config.toml
n_layer = 14
d_model = 192
n_experts = 64
experts_per_token = 3
d_expert = 144
d_shared_expert = 0
activation = "gelu"
moe_layers = [0, 1, 2, 3, 4, 5, 6, 7, 8, 9, 10, 11, 12, 13]
router_score = "softmax"
normalize_top_k = true
routed_scale = 1.73
balance_loss = 0.00805
balance_bias = false
router_cosine_scale = 14.0
init_std_router = 0.0174
lr_router = 0.000909
n_head = 3
n_kv_head = 3
head_dim = 64
vocab_size = 22239
norm = "layernorm"
norm_place = "pre"
norm_eps = 1e-05
positions = "learned"
qk_norm = false
attn_scale = 0.125
tie_embeddings = true
parallel_block = false
init = "trunc"
init_std_qkv = 0.0319
init_std_o = 0.00602
init_std_up = 0.0319
init_std_down = 0.00426
init_mimetic = 0.7
optimizer = "soap_variant"
lr = 0.00617
lr_mult_qkv = 0.5
beta1 = 0.95
beta2 = 0.95
lr_head = 0.0075
grad_clip = 1.0
warmup_steps = 200
schedule = "wsd"
decay_fraction = 0.637
decay_shape = "linear"
final_lr_fraction = 0.1
batch_tokens = 131072
seq_len = 512
doc_mask = true
train_tokens = 614400000
steps = 4688
dataset = "wikipedia_en"
Below are experts of layer 2 (counted from 0) of a mixture-of-experts language model. Rows are named router (the router's row for the expert), up (a neuron's input weights, with its number), down (a neuron's output weights, with its number) and show model dimensions 96-143. Each number is 128 + 32 x the weight over its row's rms, rounded and kept within 0 to 255.
After each expert's rows: "comes before" lists some tokens at least twice as common just after its tokens as in all text; "gets" lists some tokens that make up at least twice as much of what it gets as of all text. This comes from a sample of Wikipedia text that the model never trained on. Tokens count by the router's weight.

# expert 48
router [ 77 161 104 125 155 134  96 226 129 145 159 119 143  36 167  94 126 135 140 196 109 110 135 150  94 146  45 125 144 109 131 167 138 126  93 137 126 138 175 129 139 120 104  99  97  59 145 203]
up0 [140 197 164 115  94 108 132 150 147 150 177 125 132 127 106 149 133  83 142 124 133 128 185  65 145 150  81 102 136 134 130 123  96  70 121 151 159 126 141 128 110 106 114 128  98 161 111 210]
down0 [ 99  98 123 188 180  59 132 136  76 153 126  89 144 109 191 131 127 162  60 119 138 122 153  85 133  52  93 127  39 123 160 130 108 133 124 115 145 135 149 163  80 147 122 174 125 180 165  84]
up1 [155 146 126  52 135 175 142  84 131 108 138 153 138 189 211 151 200 130  78 155 144 127 142 139 212 160 145 133  91 174 144 113 137 152 103 136 147 101 154  99 104  87 117  83 172 130  85 118]
down1 [142  95  77 124 117 119 144 159 136 100 175 132 111  74 131  63 120 110 166 160  90 116 160 111  74 130 113 131 141 154 149 182 157 129 160 114 154 131 149 122 127 108  80  43 159  95 161 138]
up2 [127 101 144 119 116 144 113  83 118  31 149 134 128 120  73 102 145  99 161  95 185 135 104 187 131 124 166 122 138 159 139 147 151  88 156 181 162 143 148 110 145 161  76 139 169 122 142 151]
down2 [157 125 106  86 116 119 173 143  78 156 107  81 106  74 165 142 111  94 164 134  78 127 162 120  52  95 118 129  86 100  86 133 121 111 182  97 145  97 124 128  96 114 164 159  98 145 141 148]
up3 [177 154  90 146 132 176 140 120 152 145 104  95 149 121 128 112 120 138 114  93 142 142  82 135  84 126 101 186 129  95 140 137  90 107 139 103  67  69  75 122 123 125 102 159 133 148  98 175]
down3 [ 74 114 139 102 105 134  98 122  98  98 148 126  71 111 171  54 125 164 111 144 100 122 106 141 160 120 113 129 150 113 133 180 136 162 167 182 128 181  90 177  46 125 171 175 139 137 136 103]
up4 [163 152  89 162  63 125 134  95  95 103 198 105 153 128 118 105 181 182 142  56 134 109 113 173  99 138 124 158 191 145 154 143  88  92 113 115  84 192 111 123 142 105 150 106 119 126  43 150]
down4 [135 225 128 101 112  96 100 153 122 125 144  59 110  80 133 102 120 131 101 151 116 151 163 142 135 166 129 134 118 128 166 150 130 134 155 207 132 100 150 171 161  96 120 115 171 157 123 150]
up5 [115  99 140 167 102 125 159 107 112  81 109 159 131 122 142 156 111  18 141 168 101 159 110 167 191 180 137 116  86 104 117 102 145 115 151  43 121 175 106 139  89 116 141 137 106  76 177 166]
down5 [127 153 129 199 173 145  60  94 145 137  64 148  87 149 199 152 135 134 115 113  94 102  89 101 173 154  96 108 108 175 163 158 146 158 120  68 128 118 150 115  90 170 110 167 147 190 120 135]
up6 [102  92 105 131 182 156  25 164 104  95  95 104 133 133 102 150 166 113 130 150  97  74 166  90 116 110 156 169 132 118 152 161 103 136 110 171 114 132 146 130 125 138 163 107  75 120 118  83]
down6 [ 97 114 146 112 108 128 212 123 113 140  82 151 138 170 134 133  81 180 169 113 167 184 139 173 113 131 130  75 128 141 204 135 100 149 162 163 130 112 161 118 130 120 111 109 179 145  79 115]
comes before: " |", "\n", " is", " (", " =", " and"
gets: ")", "%", "}", "),", "]", "″"

# expert 39
router [108 202 108 152 125  82  47 157 149 103 132 109 141 163 117  75 134 143 164 158 138 136 141 197  84 132 114 120 134 117  86  96 116  94  95 134 161 119 171 126 173 181 144 135 174 111 178 166]
up0 [ 99 152 129 141  66 161 131  75 102 104 114  86  83 172 166 106 113 131 101 145 112 154 141 144  90  94 115 180 101 139 100 138 160 121 115  66 162 142 131 191  94 133 183 172  98  63  86 107]
down0 [166  88 123 147  73 136 114 140  99 136 108 142 124  89 131 122 194  88 133 102 186  98 124 150  68  78 157 159  90 180 114 204  83  89 180 192  90 121 127 140 137 102 171  74 151 166 140 138]
up1 [185 141 161 145 142 110 108  93  47 156 124 148 143  56 144 110 140 147 139  81 134  77 115 167 160 173 145  92  97 154  98 160 117 120  94  90 109 134 130 119  60 110 132 103 160 114 121 175]
down1 [ 87  67  76 119 160  95 114 129 170 110 134 139  98 128 123 147 100  94  96 111 106 156 120 133 187 164 109 162  72 117 113 120 123 125 157 136 125 116  92 116 110 139 107 199  99 128 119 150]
up2 [145  91 105  68  68 103 136 146 139 152 138  63 131 103 110 135 200 137  90 165 113 142 144 196  65  81 151 161 144 143 142 160 150 110 119 128 177 105 155 146 164 146 129  93 175 211 150 138]
down2 [158 122 144 156 130 182 110 107  93  82 119 144 119 101  99 121 159 136 117 163 141 125  85 119 197 173 186 123 160 127  64 165  91 101 159 132  98 186 134 119 129 150 105  83 111 117 136 144]
up3 [124 138 145 189 118 121 151 137 112 204  80 112  50 120 101 135 100 111 122 148 143 136 129 138  59  99 145 176 127 117 110 138 130 148 151 131  71  99 161 117  92 125 155 142 170 163 156 157]
down3 [ 95 115 129 122 101  85  82 108 152 112 135 143 170 128  73 178 144 162 134 101  55 157  85 145 142 135 116 124  84 109  94 122 114 165 108 176 158 145 157 192 176 114 107  56  97 128  81 150]
up4 [127 118  61 150 138  46 121 160 136 139 120 105 117 201 133  92 114 110 111  98 157 161 156 106 120 119  94  93  74 126  80 134  35  88 106 142 109 128 123 106  81 152 121 119 125 130 103 117]
down4 [ 90  47 106 103 119 171 151 128 149 136 137  48 182  88  97 177  83 148 131  96 168 151  89 119 136 183 121 140 151 172 126 141 192 139 181 137 137  91 157 160 130 128  57 176 155 131  96 121]
up5 [101 124 128 138  71 158  94 136 168 147 144  86  72 178  89  79 159 175 120 123 115 135  97 171 139 121 238 157 146 108 101 126  66 122 120 159 116 127 107 122  53 101  90  71 129  91 130 186]
down5 [143 144 177 122 142  80 104 141 116  91 144 132 136 161 134  93 138  96  85 165 149 167 129 147 103 122 132 105 144 113 139 135 125  92 124 109 162 149 124 108 174 137 143 139 102 131 170  90]
up6 [131  91 141  82  73 173 101 111 152 137 150  50  88 100 105 153 156 146  95 125 152 155 174 157 134 136 137 134 128 127 184 114  96 118 149 112 160 111 147  42 135 138 167 129  99  94 171 138]
down6 [ 79 150  95 162 182  94 178  83 125 125 108 163 214 132 100 120 122 155 195 130 142 108  46 107  97  93  69 187  72 163 100 100 159 163  70  93  70 145 163 158 103  74 100 138 134 140  73 152]
comes before: " the", " be", " a", " his", " its", " make"
gets: " of", " to", "'s", " for", " from", " into"

# expert 61
router [ 98 190 132 140 137 119 128 116 122 117  96 173 139  52 137 105  93 127 159  96 110 167  91 173 132 141  64  92 200 107 151 144 149 158 114 119 108 126 127 139 174 141 126 119 169  82 167 186]
up0 [123 158 149  80 112 143 145 148 138 107 160 149 111 142 150  99  96 122 121 151 177 111 132 154 174 119 119 137 136 157 172  52 128 151  65 159 124 125 141 136 118  81 132  96 159 145 131 173]
down0 [163 111 114 190  60 117  74  44 131 130 131 130 116 141 144 101 123  91  98 158 102 118 160 129 116 132  73 160 175 117 161 150 175 122 120 118 141 111 111 178 114 101 128 139 137 114 131 167]
up1 [137 103 160 150 120 100 142 166  46 135 117  99 109  43 105 133 179 155 159 189 183  97 160 189 131 144 148 150 100 162  97 190 178 131 103 157 141 119 155  85 132 155 100 117 118 114  87 185]
down1 [144 129 166 125 103 122 135  75 102 181 196 117  70 134 133 122  97 109  33 138 163 150 138 187 183 120 133  99 146 140 137  83 118 159 133 169  14 143 121 119 112 102 111 111 182 115 131 163]
up2 [146 120 132 112  69  81 162 186 103 203 130 134 125 137 124 126 136 112  90 142  78 133  81 120 122  96 135 118 109 113 156 154 218  38 131 140 163 129 124 112  66  75 100  96 114 158 164 161]
down2 [118 112 136 144 173 111 209 162  98  58  90 159 177 109 135 129  72 101 116 144 121 140 108  68  98 172 127 125 101 135 169 104 190 173 115 121 115 138 152 175 160 146 152 164 126 138  80  83]
up3 [160 160 143 131 153 110 125 127  91 122 140 103 222 170 156 140 139 157 144 185  84 116 127 122 156  62 116 132 144 150  89 124 163 121 132 124 135 115  66 134  96  88 157 115 122 176 140  92]
down3 [170 119 140 188  71 113 101  87 152 190 163 145 105  68 120 106 143  79 146 175 188 149 135 120 150 138 161 158 167 128  95 147  72 141 109 145  94 138  81 167 122 177 128 123 175 128 195 142]
up4 [176 148 133 126 118 144  93 159  60 107  96 195  90  55  40 157 159 109 111 148 150  94 110 125 140 119 154 140 184  97  95 150 146 139 128 126 109 163 138 141  93 126 154 122 154 147  90 140]
down4 [121 105 105 141 175 106 115  87 132 144 177 135 134 160 112 169 115  85 139  77 177 137 155  71  63 171 148 137 165 169 144 155 145 160 131 160 124 157  81 107 187 126 149 122 144 132 136 107]
up5 [161 214 134 153 117 147 170 126 117 173 121  94  89 113  90 105  87  79  93 136 130 103  99 123  70 107  82 190 130  81 176 242  83 188 101 159  90  88 100 139 167 145 126  91 151 110 189 105]
down5 [115 146 120 104 132  94  76 104  69 146 137  77 172 133 125 170 130 106 148 188 120 102 122 127 142 177 152 127 154 117  81  93 138 172 141 127 147 150  73  88 162 164 170 130  86 134  98 134]
up6 [109 125 140  92 163 126  92 117 168 140 169 111 176  93 184  95 137  83  93 126 163 109 119 114 168 138  99 161 134 164 192 131 119 202 118 121 116 146 145  88 149 111 183 127 154 143 154 117]
down6 [140 128 111  82 152 129  87  81  67  64 104 137 151 158 128 150  45 113  80 154 135 134 120 133 130 135 138  93 129 152 121 124 149 137 170 192 152 151 156 111 117 185 107 126  89  99 190  98]
comes before: "|", "\n", "-", "==", "The", "==="
gets: "\n", " of", " by", "O", " 2012", " I"

# expert 21
router [ 85  77 139 137  86 134 144 148  72  36  98 107 161 117 146 121 119 134 156 121 167 104  86 171 194 131 111 119 126 122 157 108 142  84 110  73 108 117 150 133 112 144 119  90 182 128 116 206]
up0 [ 79  80 147 158 104 114 129 121 116 160 129 156 103 132  26  81 125 122 108 105 113 186 108 168  98 108 102 125 142 118 114 146 104  95  94  92 168 100 119 131 155 127 124  96 137 153 104 164]
down0 [128 146  91  54 143 104  60  79 150 123 165 120 139 176 125 127  73 131 118 192 107 122 133 154 121 117 136 158 138 126 164 141 165 120  54 204 103 124 135 166 176 125  96 123  89  65 112 118]
up1 [121 116 158 150 118 199 154 111 155 141 135  56  77 141 133 108 149  95 129 144 148  92  62 137 184 131 149 142 147  90 144  38  97 136 144 106 163 130 164 146  87 126 204  83 156  95  83 136]
down1 [117 107 124 166 134 164 102 122  96 126  46  91 118 167 137 147 149 141 147  79 155 163  64 107 180 175 172 120 137 151 114  92 119 112 153 131  85 145  82 171 139 175 139 142 146 156 170  71]
up2 [ 60  81 189 132 158 170 150  95 103 126 126  89 129 124  94 124 150 103  93 128 127  76 142 184  82  87 106 105 110  44 141 115  84 104  97  87 101 157  74 113  87 121 122 116 178 104 160 184]
down2 [151 114  52 108 102  81 124 149  78 183  88 131  85 123 146  72 160 169 129 149 123  98 105 146  99  88 142  81 205 150 140 101  99 106 134 163 145 112 152 131 153 163 101 113 138 120 157  96]
up3 [100 145 164 109 126 106 117 139 127 147 191  92 136 107  93  79 116  92 154 150 114 156 212  89 116 202 109 153 133 118 145 142 142  59 118 120 117 137 163 176 140  77 133  94 137 138 167 125]
down3 [155 158 115 135 161 140 108 118 143 154 128 223  95  79 148 170 138  77  85 165  86 155 133 124  91 131  99 206 108 115 132 108 156  91 100 189 149 153 173 128 146  76 158 118 104 127 135 176]
up4 [154 151 111 134 112 190 139 176 111 145 207 104 137  61 134 112 164 140  74 181 107  93  81 158  31 110 122 167 167 127 104 144 147 130 106 127 105  87 112 157  83 101 196 108 150 109 163 114]
down4 [131 124 129  79  95 147 142 118 162 186  67 181 152 128 138 157 100 167 201 147 194 113 136 140 121 129 141  98 102 131 100 104 176 159 133 100 139 123 115 113 164 187  91 101 159 115  55 167]
up5 [125 160 151 157 100  94 159 143 207 138 158 114 172 166  92 106 141 152 156 107 116 152 101 167 199 125  93 126 132 157 181 142 145 130 159 114 151 157  96 165 198  87 144 104 147  86 124 108]
down5 [138 112 118 184 177 149 126 135  34 102 139 115 171  66 138 124 185 160  86 106  95 101 105 107 147 166 155 153  73  96 124 134  55 164 112 118 112 112 125 127 113 126 114 116 122 146 103 169]
up6 [158 146 161  84 119 146  88 107 130 201 101 143 186 154 170 147 107 148 141 135 120 129 139 153 165  77 101 129  85 109 139  54  89 104  77 132 174 117 131 110 126 132 142 152  84 113 111 163]
down6 [128  89 113 114 117 128 196 138 108  91 151 164 142 120 169  97 127 128  97 109 129 125 193 148 102 142 112 111 146 153 167 110 151  72 166 150 137 172 138 110 123 109 130 106 136 145 125 170]
comes before: " and", " (", " which", " but", " The", " \""
gets: "\"", ",", "\",", ")", "'", "."

# expert 41
router [134 128 116 155 103  72 137 160 149  37 149 125 140 106 156  76 119 134 179  85 118 131 142 188 111 123 151 101 203  81 162 124 144 106 154 127  60  99 120 162 171 137 156 131 111  52 130 190]
up0 [131 176 164 143  53 114 115 118 141 131 120  75 118 169 152 188 148 134 138 105 148 103 159 160 110 128 150 197 129 112 138  92  88  95 165 149 139  94 148 153  96 130 148 117 133 187 122 113]
down0 [130  82 132 165 128 156 104 117 140  96  79 119  84  81 149  63  93 102 138  92 123 121 125 149  79  89 104  77 154 130 104 140 154 119 105 131 173 143 136 138 183  92 148  87 128 136 134 108]
up1 [119 170 143 206 136 118 125 194 120  89 123 120 159 143 132 189 119 119 139 112 144  46 176  65 141 133 158 215 106 124 126 162 114 127 137  56 143 159 139  72 110 116 151 165  89 104 127  94]
down1 [104 124 131 164 102 154 164 133 160 168 167 194 112 120 139 113 115 129 130  91 141 105  82  69 115 105  95 118  92  49 130 174 113 110 115 160 140 130 143 110 118 122 144 148 167 158  77 132]
up2 [114 109 143 117  83 136 134 132 137  89 126 152 123  94 136 110 138 113 159 188  74 131 145 113 112 117 125  95 104 104 184 124 111 124 148 160  96 143 222  94 103 118 114  49 156 147 155 171]
down2 [ 83 111 100 117 120 136 146 133 130 116  99 137 154 137 128 122 100 150 112 130 100 124  80 111 127 140 109 126 118 136 111 124 124  87 100 154 120 117 157 115 160 168 106 114 155 181 146 158]
up3 [176 142 101  65  68  91 101  95 104 115 131 120  72 108 224  86 138  97 175  95 124  95 146 130 155  52 119 145 146 114 136 166  90  96 175 127 128 118 151 152 167 113 107 125 103 177 102 122]
down3 [ 57 143  66 130 102 120  69 114 158 160 127 119 106 165 111 156 106  89  75 145  91 100 149 113  78 173 175 165 118 107  68 126 124 124 127 167 128 145 137 121 163 124  98 115  86 146  93 168]
up4 [148  56 150 181  85 132 164 187 147 112 106 116 137 168 142 166 160 133 128  66 163  75  96 161 103 139 113 163 107  68 114  84 152 183 126 157 120 131  98 146 146  96  92 105 133  76 178 139]
down4 [145 152 137  89 184 118 161 117 162 196 108 162 127 140  88 145 189 138 180 132 137 156 127  99  60  93 149 161 140 165  86 116 155 144 115 114 120  74 141  94 133 142 154 146 128 123 160 131]
up5 [132 148 153 120 118  95 243  91 117 118 198  85 150 187 163 147 147  73  87 127 121 154 156 162 128  83 126 128 178 132 166 119 101 147 123 125 147  86 127 160 189 148 167 122  82 173 103 109]
down5 [118 158 132 151 102 136  87 116 144 115 134 132  85 162 149 122 152  87 226 122 133 185 135  94 122 168 149  96  76 104  84 162 110 104  79 147 150 165  73 137 170  58  94 114 175 124 113 133]
up6 [165  88 146 149  43 164 128 160 124 135 127 173 115 108  73 102 140  65 150 140 161  99 157  90 110 116 150 167 120 121 122 111 120 231 197 114 115 114 153  93 210 107  96 183 153 131  85 154]
down6 [117 148 154 123 138 111 127 118 130 147  77 104 127 159  75 208  85 157 113 110 129 114 106 106 107 129 146 172 185 151  92 120 162 154 129 190 122 155 131  95 184 154 142 165 161 162 108 162]
comes before: " |", " —;", " not", " by", "ー", "'t"
gets: " ", " at", ")", " 0", "O", " —;"

# expert 43
router [143 132 106  72 106 101 132 170 184 119 134 165 190 150 131  62 111 149 143 108  98 159 152 123 114 127  95 113 148 112 188 131 164 105 115  84 181 118 169 147 116 150 149 126 175  95 173 122]
up0 [182  78 173 146 116 134 110 143  85 108  87 102 155 147  88 119  82 149  98 161 125 142 157 117 120 148 121 129 127 121 135 120  98  92 110  99 123 173 166 112  64 132 130 145 185 124  43 128]
down0 [162 181 113  78 109 105 162  98 152  97 156 138  75 112 134 145 179 199 168 123 150 128 125 153 103  95 128  96 152 169 109 122 192 144 118 149  71  80 100 155 138 116 158  93  59 181 179 149]
up1 [183 104 126 122 146  91 209 129 124 176 157 125 127 132 133 173 161 118  94 113 117 159 157  89 128 142 137 130 129 167 101  46 118 112  98 204  83  91 178 101 170 203 112 137 133 161  91 113]
down1 [ 97 154 123  78  78  79 117 132 128 152 122 133 133 103  90 154 141 146 163 185 127 166 115  92 154 163 129 134 134 153 166 171 157 103 147 147 146 163 134  96 140 127 181 106 147 141 126 146]
up2 [ 47 120 152 133 113 170 195  87 148 172 130 162  72 165 144 196 163 110  82  77 162 168 128 128 167  87  83 164 158 130 163 130 181 106  94  68 157  68 118 184 129 104 105 113 205 119 145 192]
down2 [124 116 159 163 133 122 113  91 200  39 204 192 190 109 136 188  53  64 123 132 110  77 118 134 108 121 182 152 178  96 148 112 101 125 151  97 122 118  95 138 112  88 142  59 106 140 116 131]
up3 [190  77  93 101 179  72 125 151  99 153  90 162 118 196  89 103 115 101  85  86 104 112  77  76  82 154 128 115 130  78 116 147 103  64 157 129 139 108 138 128 102 164 116  94  91 161 188 121]
down3 [ 91 127  91  97 168 125 136 173 181 106 108 110 109  95 150 176 121  96 132 180 105 126 112  81 137 128 142 240 146 153 158 107 131 142 168 125 103 107 176 131 159 102 150 133  97 185 125 136]
up4 [ 92 108 120  84 162 159 139  75 150 133 112  81 183 159 146 122 117 116 160 164 123 129 143 101 203  77 141 107 115 150 134 136  37 177 152 133 144 157  68 196 110 146 147 122 179 151 115 128]
down4 [ 84 143  92 169 134 119 117 109 156  67 194 156 141 108 124 129 177  35 114 129 110 149  88 138 134 183 129  83 139 141  75 117 148 124  94 157 133 115 170 119 166  83 105 134  95 137 125 124]
up5 [116 135 133  91 103 144 103 152 162 111 108 155 118  44 144 162 167 117 169 111 133 109 137 156 121 108 157 139 114 122 118 115  41 101  59 142 104  96 155 173  78 143 137 126  93 142 140  88]
down5 [103  95 115 138  92 144 102 146  70 173 188 126 152 145 128 170  34  87  64 114 133 115  86 113  83 132 167 141 147 127 118 133 133 123 118 136 107 132 116  97 157 143 145  72 135 103  81 183]
up6 [ 99 118 106  64  94 108  96 163 141 104 111 148 171 159 109 125 122 154 155 140  92  97 146 149 177 132 149 115 165  81 117  97 130  28 157  86 220 161 157  99 144 175  77 114 123 110  79 129]
down6 [ 84  90 148  78 112 166 114  75  91  69 115 107  68  46 112 138 164 126 137 174  89 135 116 165 108 103 111 103 122 165 109 127 143 148 122 135 119 135 153 161  77 130 111 154 113 121 145 128]
comes before: "|", "-", "\n", "==", "The", "==="
gets: "\n", "\n ", "\n\n", "\n   ", ").", "\"."

# expert 58
router [ 59 139 123  86  59 154 156 142 176 128 127 117 152  71 117 138 108 125 144 169 100 123 110 147 109 156 140 159 147 116 150 179 126 136 109 113  80 116 134 142 140 150 143 117 138 108 128 184]
up0 [161 185 114 112 133  81 167 149  96 131 115  96 214 150  97 174 103 122 127 157 155 162 119  99 123 116  61 141 122 173 114 180 164 152 135  87 145 112 149 152 195  81  93 146 151 153 122 131]
down0 [150 140 123 167  91 140 171  95 151 118  89  81  73 131 196 119 206 149 138 169 114 143 134 117 136  56 179 129 154 109  71  84  86 162 141 158 130 185 121 100 138 136 203  92 113  85 125  95]
up1 [125 169 134 105  81  72 121  91 149  79 168  94 121  86 149 105 146  90  99  97 138  97 153 150 131 113 125 165 111 119 165 132 156 132 104 113 129 134  99 108 136 128 134 155 131 100  84 124]
down1 [ 55 101 145  79 128 134 162 117 152 131 108 139 103 125  82 235 122 132 182 104 161 150 130 167 115 128 124  64 133 124  89 134 161 156  97 164 127 129 122 184 101 139 196 101 187 148 158 117]
up2 [127 149 149 124 152 135  77 131 128  88 115 139 130 103 130 142 134  54  72 140 110  80 118 137 164 152 138  47 135 117 111 151 101 166 219 143 153 140  66 145 137 120 138 177  89 192 130 104]
down2 [113 143 121 112 153  77 186 143 137 131 136 126 136 167 176 132  81 145 191 185 126  81 143 123 115 147 105 172 111 177 122 124 134  97  99 156 131 130 114  47  95 112  73 104 195  86 193 128]
up3 [174 165 146 135 141 112 148 133 104 103 200 137 142 112 154 113 122 189  72  95 155 175 131 140 123 122 111 171 147 158  76 165 162 117 113 153 109 119 130 179  84 165 139 142 145  96 142  88]
down3 [160 149  83 178 126 142 158 160 105 123 126  71 147 125 144  92 146 109 155 138 134 117 132 143 132  94 151 119 172 107 178 117 132 136 118 158 112 106 127 159 174 112 182  99 132  94 138 155]
up4 [149 100 141 153 106 195 174 123 187 144 139  78  84  54 100 105 163 113 115 151  82 113 129 106 112 116  94 142 141 111 152 124 110 173 170 121 122 151 130 112 130 135 155 139 134 127 134 155]
down4 [140 152 161  95  72 133  84  99 129 143 191 135  99  93 115  83 155 108  89 142 134 123 152 151 141 104 129 183 101 154 138 112 126 117 119  89 140 123 139 107  40 150 109 149  91 135 220  65]
up5 [128 118 147 129  93 144 101 114 121 148 105 162 101 110 158 187 129  79 196  61 153 103 102 146 140 123 123  90  95 126 107 102 174 172  76 108 112 114  73 169 151 155 170 136 122  68 156 110]
down5 [ 99  31 103 169 107 178 144 147 131 209 134  97  72 126 143 142 116 140 103 174 123 106 135 106  63 122 124 135  89 141 206 145 140 100 142  81 136  87 159 191 143 123 160 128 133 152 123 113]
up6 [130 104 130 117 109 179 114 167 137  90 137 107  43 129  94  93 167 114  79 115 157 188 126 131 164 163 124 158 153 114 190 115 141  91  98 124 140 135  81 108  72 144 148 160  68 126 210 165]
down6 [113 151  83 140 143  97 151 130 145 131 121 132 147  86 157  67 170 161  67 152 184 103 104 116  95 141  75 104 159 139 164  94  61 128  69 124 122 112 169 150 160 192 159 113 144  72 106 122]
comes before: "|", "-", "\n", "==", "=", "The"
gets: "\n", "\n ", "\n\n", "\n\n "

# expert 16
router [121 199  91 166 100  97 102 105 117 116  69 187 143 119 135  98 105 162 148 162 180 127 148 130  88 139 124 145 162 130 125 118  98 117  76 173 193 114 119 155  85 182 125  58 101  86 122 125]
up0 [ 99  39 108 104 156 114 116 102 128 164  91 175 137 127  87  75  97 174  82 105 136 171  86  89 133 140 119 184 129 116 121  52  89 167 134 120 144 131 133 102 123 190 149 159  98 147  90 172]
down0 [167 149  70  69 156 171 149 155  52 122 172  99 151 150 150  99 111 113 121 144 142 133 129 167 184 152 158 124  99 131 119 136 187  87  78 136  80 106 124  90 157 142 146 156 118 163 142 127]
up1 [ 99  79 110 101  51 111 183 105 137  97 158 111 139 107 212 113 111 131 122 136 100 178 149  94  95 111  99 127 152 121 140  96 100 104 129 182  88 158 126  97 112  94 173  82 105  87 101  53]
down1 [154 185 184 153 146 142  68 149 126 137 137 157 129 135 149  95 137 155 117 139 119 149  94  79 157 142 144  98  89 175 116  92 120  94 146  68 130  52 140 101 161 106  58 110  52 175 109 204]
up2 [158  61  71 119 172 108 113 188 143 184 127 137 149 116 104  86  81 109 177 150 144 123 107 131 105 115 153 131 103 130 126  60 115 128 172 163 145 159 138 152 136  68  93 140 133 117 121  64]
down2 [112 177 182 150  36 114 141 152 142 124 110 116  71 136 159 124 209 132  90 158 146 132 129 133 124  91 114 143 121 159 112 143 124 139 121 151 137 143 124 142 142 157 118 100  92 149 161 131]
up3 [105  94 115  98 138 139 112 133 129 147 128 190 182 164 116  96 124 137 190 130 106  95 122 100 174 139 149 141 171 165  82 166  96 127 172 156 110 198  62 129 103 110 107  76 128 134 133 108]
down3 [133 163  81 170 150 107 167 106 125 149 140  97 107 165 172 118 147 144 109 119 139 182  94 128  55 141 117 124 132 133 132  76 179 117 105 113 204 108 153  92 155 157 135  96 148  94  98 104]
up4 [174 105 122 116 131 130  80 125  79  82 173 109  80 135 161  65  90 121 100 148 152  84 128 111 122 165 158 101 114 112 115 148 114 152 148 158 150 130 153 137 203 163 107 117 114  80 172  83]
down4 [158  77  71 115  74 124 110 118  61 131 149 142 142  83 116 142  71  94 141  88  89 171 190 165 114 186 154 147 135 129 142 108 124 139 135  94 137 154 105 130 129 102  85 125 107  91 123 131]
up5 [125  50 192 124 151 171  79  31 123 136 126  85  97 128 122 120 113  85  89 149 125 179  83 105  70  99 147 120 125 117 121 115 117 144 102 190 109 100 157 100 123  91 144 198 156 140 131 154]
down5 [ 85 168 121 141 134 122 158 116  87  99  73 132 124 162  99  62  96 154 137 140  84  66 166 156 133 125 128 158  46 164 170 128 118  73  74 115  89  89 112 118 114 131 177 135 152 146  95 129]
up6 [147 126  86 172 128 100 105 113 129 115 134 154 136 143 146 119 149 118 109 128 120  65 139 121 113 125 179 110 124 133  72 100  91 154 193 152 135 128 105 161 137  89  77 198 200 110 114  75]
down6 [119 115 163 117 120 175 122 192 161 159  92 149 154 106  83 118 150 100 111 158 131 149  62 132 163 123  99 109 191 153 143 179 115 105  67 150 187 134 145  64 147 162 122 104 133 143 192 145]
comes before: " the", " a", " his", " other", " its", " then"
gets: " and", " of", " or", " &", " early", " following"